Weights of a small mixture-of-experts language model, trained from scratch on English Wikipedia.
Size: width 320, 35.4M parameters.
Training: 990M tokens, 15108 steps.
Below are experts of layer 2 (counted from 0) of a mixture-of-experts language model. Rows are named router (the router's row for the expert), gate (a neuron's input weights, with its number), up (a neuron's input weights, with its number) and show model dimensions 240-319. Each number is 128 + 32 x the weight over its row's rms, rounded and kept within 0 to 255. Numbers have three digits each.
Before each expert's rows: "mostly gets" lists some tokens that are sent to it at least half of the time. This comes from a sample of Wikipedia text that the model never trained on.

# expert 7
mostly gets: " century", "style", "mp", "ling", "rel", "ke"
router:133201098148150141126132112120102094148118112145131151128118061179120133070097135130149153120143115113107157100117165096122198195184132097114084136146146094198111162113163167146163087142115080116091175146114099172160185136134185129125144108
gate0:106109162122187139101092163154107154118126112099127089121128134138122116116118133125200156150157098138125137110135124173100135125106070159097063155121126114061083114083172177162149144143144115109127120111052129063123117137097152151039144135
up0:136108142137090133098081145104118118100116192102115063129098154143098162049146167137090125175114108128156140103103171135158132164144127101152097145123105136106133200098127166085160094162143148111155105114101103134137103108139113242096159126
gate1:113100156125111123148136171155114125128175106140196104095135215167116107091124084107191164091144116115156106101110093127131144096141169114127127169149059093114078162184165097128075094134136156115195108134123183134123095178116092137095109120
up1:126127155191125129109168118144075126147136148186098152155122099123124038094149128100156086107140109110065082088195076130146101137121101162085110107153153142126097147091103117120070145156144093123100165109161150178066104131165097154124147076

# expert 2
mostly gets: " York", " Green", "Al", "si", " \"", " DF"
router:128122137145124103112094118111130115096083108108185137131102070100134123132208089136112125090104107154089087125120093110128182099151105123146144197129141104119141150122148096143104114152116109172106070093122175117113142158112114114156171083
gate0:113133172091137173121092170164105100127133141120150054118097152144131142151055125160206146203161096170140116118190092095093115148084138131077096127114077085103101137117128159178131124107110144089170148108110135099119077200115175128116117170
up0:139099130127126099075069140073089139094126187100136089165119151116119147066157208137087141156126135124125182099121099090127162203109159117097123120146109159114080127157112174139225091126170206128122066118114173117177114105155122130164098147
gate1:062178146153095146149171168148112153084172093087171120127090172149133087081144117107168160145159152063188132116104086144112162129147150118172156088165160087149110177149153102153089136138134178127157098136108187085137111161119113155130120146
up1:155166133141183092070089119124076092121105177123115113133158110164115076137153154112166061108135140152098104141098059196135115147153103087077110106107139117081083131114060127120106189119164171106155103167129186120107090084173097093088156172

# expert 6
mostly gets: "\"", "$", "born", " played", " Kingdom", " father"
router:127183093118083141113179116139144076163137181126135094177161138111138131166074145101157147079141119159128130142099124145085097139079064217150138166140121100188131164151156191142155108142174109132116116032152075137115129121102065142115191141
gate0:182135136123181097128124187165116147089081158084156078141128148183084094100142095154250121154150115139163188123167100108130104148112090166191122091158112087068115129108138167170197124098167154095088113115117127135130142129115177162063144112
up0:128122125124182130132159149133106124070107185102140082127115142173079156075171137118108176149098134088166141084142128188140208191104110144195147139128123108121126157109111158134171067135160169105116096122093176172122107158183113144140143145
gate1:112142159151077122125146174128063168088123154131176092076141201144140061087124085096161168083113120123138088148133072142104135118163140102169170159162088097106091105117102114166104170202145124130171127142124159072133112156126113125113060175
up1:129102094134128090113135118153151115173139162171142140128176108159093121118140124138126051113121082093115151119173116181126109129128117062110079099146174099130145126108061134135124144136094126085085124145137173176119065145148176121132130118

# expert 1
mostly gets: " been", " be", "vent", "cast", " get", " published"
router:175149161126136126125075115105205206086192150069139136151078144107181255117154137188098092161112142153192141168133102089083119141135197092198116132166123194097143101124138103169100119060084147180134079132128181115100206149055167149092100112
gate0:099179191111161122131089174170111144128119124106195111153133126199082098099112124114196112186155093147132139094143117088125140137117098155118101105157133083085089170158152140127117132132126172100133122145087171097153139122132160163163140184
up0:075089171134105104093159132127103131181120145148107101126110143152107136059110140060147133154140132145142114111118122094098084154169159159119103154132135142092108157156147117173188111082139208156158080179076161129144088151135114180135179101
gate1:066178197107133193151081180133087081082126115106193123147085204097180107104089083156173180159147140091147150097154092175114127083117142129163126112131114094147047119157137122139095152169093117139147139161086139167152156143117119138092116169
up1:174158154114124052109149125172114100136135135086150145144127119149101085091186155147170050101117156082088111196129088191145142146156127086049126117077135094106147124106090159125136141174114143134124120121152199157144124124203162117142206131

# expert 9
mostly gets: " there", " York", "ag", " These", "See", " over"
router:129168132088099145152060119132128136128206102105090123099146134129120149158127114164116143178084130161137093186104161154108124138076130107079120159094136031064147140115083158106139175138152148117154170105087125100145128170085118135140115177
gate0:138095191161182130121124177171112136090095126128177041112143155140111079119106123148180149209120142135169101091137074118114123111097075129078086115127106123055116162103128111160131105114139145080151125123124183083136112161111169142122121159
up0:129114133130155168051102132179122116174128207126121107137149110114114155086126088125150224179113134110127188092152129116142114201125120132103103101132143138097140148136146137125119131080134165186134066108126210149123142117158116147112142116
gate1:137136143147150117151146177135098115123132125086174109159102136198122083096126177091186170107143134106146118124132120129099152175132162095170131054157102100130023108164150159096093120169141162107169122136048175089160175136128153130102116192
up1:163120144113136086089143138129059083084132115082147123181104101100160057076154074145151136097143051062129136104162072178127139143119094079107156110115149151096112115143127131103146144155090136121061164174127133154163098122168172139138151088

# expert 3
mostly gets: "ran", "On", " In", " Jer", " During", "In"
router:112080098132114128124122106101111102135186129147126139115127143104193021090155171037135160086149163116199115184110094103107171126174099102173116089090125124122120136148089171154170161126108035130117142135095106131108078113158123115138115202
gate0:101155181105175119132086176143092143160068147110196124094156135179143130111085146137202183172172130116172158152149097103104129091104141112148088087109124086092060160100136142126171074113126129155084120121108198130143114146089197170081126113
up0:125125125160156127135097140058120120149073156148146079108112116168085161068136153120134124184096108084084140135139125160157134140097171143139089089102129183088157143116162120151174094078161193172142111081120142099103153105142115179122174145
gate1:079106182132141117166085171151126131067145098117163072081147216165121134060103122098198143138171148163156154156166074097104080124154137102129204144157106100128069116141144086139069127132125128098166155140077158119085111155095095115150107147
up1:165119132120132084055147114159105134119160112138105082128143131126097060123133091145124094082101145113055080156156126183164100199120112175064104095149120118082096102147090180118146137119104108118169151194129189181083126123193150143095147135

# expert 11
mostly gets: " MPC", "gers", " with", " Loss", "IS", " Notes"
router:151146108126097151122154131136136155098140122106101140157137119105099143103197168141128178150108142065101136120128159130138088112187135128136141173149156159154116121170128109104120104155116173164129058155169089101114111156174127130126059121
gate0:144095173139160125100089177180084150115083102083131099134136130160105102108099153164183156161158115111107094134156094112129086132112129106055079103156109117112147069151153144215141128051122144076106108176105161054117099184077127072086127153
up0:092152104118130108070112127124106096152136191156169093121122138128094146078104179113144122175079160090150142065100128008131160199125149083098144098135157165133146141121118143132166130120125165088153087094101130134123178092131116157127141103
gate1:122150150124121135143085160198099091084151128135163115115125156166118120063125086126200143100152126157156110134152091138124144103068192118137139067191073121141102114183164102133110093147121123146171121126109179095154144141087111111100081172
up1:172133162111133067074136124136081160147157135129156135131109083117111083079118120139180139083086090052021105179107089193156107135131111143121144122146195155167155160109091153135162185072146179158163201132127187120117125060169127131100156151

# expert 0
mostly gets: " They", " However", "aged", " These", " Council", " Genus"
router:167105159113108151136136118151092150143089113159110120082153122119105102116131134151112139089095167135112181068118182183134072141142105060073164080146122114111100124132064045140060115140148169159141176126129158101140055127113193122126107103
gate0:096158167142160171134106174204085100107090175112183073135108129160110150144116122140200171191165117175125129123131118115102159132090094124123116102140074097037080135129129161203138106106098144114128141105063189098132130188134148120131098182
up0:104163131143183095070121140118087108154147168106176127158105137156080173102122130141135208142112166102169172104078142138138137214082130135134112123118148163099121170143128112177182079136151182204162119113085127107133127097162146135117145078
gate1:101166188142097167148141173125119101122128112065125126112101173209091042088162080115192139152135134128150136100124103093091123120136152109173135097203099114097151185158134107137084134145122148152177128135123134088143120160134126132111131212
up1:083134140177130094137136130134125077191137177151105136112115141127114073055142069104170058100133077077088109136140069195154111133120136177071087082143143154083114123091110160146097150145153113144184119164124161151158122111126148104090166086

# expert 10
mostly gets: " −", "ug", " March", " Mount", "ile", "ber"
router:162081125198097120076130147104147142096104112121137135086150146152111113163128097078110068144140152098079111146125117087168091111091118112157135158121072113122147130144139084111125094142167184081147170135186104141162135083092085151118168108
gate0:136129149110143154100120173167121149110120158103167116142156131186093133118085120186187147211149099111121106145097087103126101163092104169119072092143110132066117139109191119159126136140126142111148134109057133131159136146117141151131125137
up0:133152166112149154125101142119099130167100128170104122114112124109073175051150142165129148123142126148171173123127161145147149174107137125120104148132105171102101175157145126140179076114122150130175076154135186107146154087159118146125114109
gate1:100153134116080123141102177178098157163199117112168093099060150127118097034170117103194147158195100107204099085124084147105130143114211124144146145152107123136128149137156130094110094143186147118158122116109158084147142153108127110122125158
up1:102089138177176125098170115120120165142087150138162130148150098119114052110123077081166124111125097129120078144145138179146080152088166126087097107142111116130127133104096096135121136112133145143117138146142196146141065125187142067069144169

# expert 4
mostly gets: "ur", " States", "u", " but", " km", " Website"
router:113087128118171139123156124202096077136154164173118136124118158146153173108142116135119046139143111127173050164155121164063085142187142100121123105118111131103155093102100196132080164121209176095147128071188146151169131081239089110173151137
gate0:142180185145157126104080172181140128132111156104126081140104140143085175103107140119176145194183134121112142087133111110140162133133130130111060083106111123098078112129171109144192108152113147140159132118094094097103111124171155128102120133
up0:069119137131127056103080132129107121146103164172145086179150142152107135040159117151158185150130160114118155140129112092134125195127175129075099121106159140117050187114112210129172095108129186127156135129077133095152132139152126153129115117
gate1:144119167144125133163115173123074159125164123101201084137111159138117127063139149112179077178163143120169081125161078128099147115158127146180144105190099087169090116137160130065085095159102130140178110093095147118151096153081129166079127163
up1:157120115140126088081143130150097195150104125149140121150061089082114042083125125110148134091148069107078069176162080180096091177148114133093089120127165086124090117148081201133116138108113151114140122127152120153214143120144161148123061134

# expert 5
mostly gets: " while", " JPL", "li", " been", "gen", "imi"
router:116140131144170144175117130130147107184115114166148152100181136118115103093135148124152187146101094088054103089124161123126136120032157116072158118094100197120132162146118144088133125045129065083143140164136143107184149103173215136125070113
gate0:159129161103191086086087174149113129143128133108177069149106137170090126114140090130211157135132132167172138095115088155135157139113129076113100055115098125110128149129169115148126090153133140109123144135103154122090075186104200160099130136
up0:155114128167150124068122140142079091113102134136161113144114128161079162079130127053140189164114124141185129109083132135129120218132153076117093069125141106090083160136071137129183079148128132172165055117082169119118111125131119189106144098
gate1:106152167123071083172120170140111164115148123101150127120104170146119112045080074110170182125194147071186125088118094105124169095130099112154156146167102106182069192159130079139118089146128132143137142163105101126130089173086151158084101134
up1:156158113110145079025133113147100136122124195147065112120152090119148117127124125080142116101110084135070125141110089201119122190114130155095111096147124146127137169142087140124166135117112161103149144121120149085147123119151143120119100106

# expert 8
mostly gets: " Un", " Mount", " from", " Fa", " Nor", "iat"
router:120073158128106116119101114099131148056171128109123148150132135117111088140103107124138062116128178137134148159127098106220157133130177158095132104093158136048131098100152161139101102168169184123113087136136118187071049095126063145126146167
gate0:122166165153172139131130172156116162101113105114165110097095143184106121085117124126195173190171075119170187072136129094121067132099124112148100107152111117057106168135239117152184093117094110092159116124072177130159101137106154133082118153
up0:122161115099151090146132151125094148173119128163096083138163083179112124048125139102121197183126152201194137136144145083157098199099138114118120098129148139103114204173169178168197131131138172132138133152087180108204094134161098180132149106
gate1:121135142110087120202163174151120180153110146103129101105110199167104069062145079139167186120124176100171170136104027116157164089119142151156154120137110078165091135134132102098083062170104151106191094147108127117109111170086099143105120135
up1:130127135134152082099095115092090157134096170152110159158185114091108065086133093129169124076097064107105126176096163184133148162116150077076155069155141143115082064120072139138122130114149112155138145106155175102136107143187127039120087136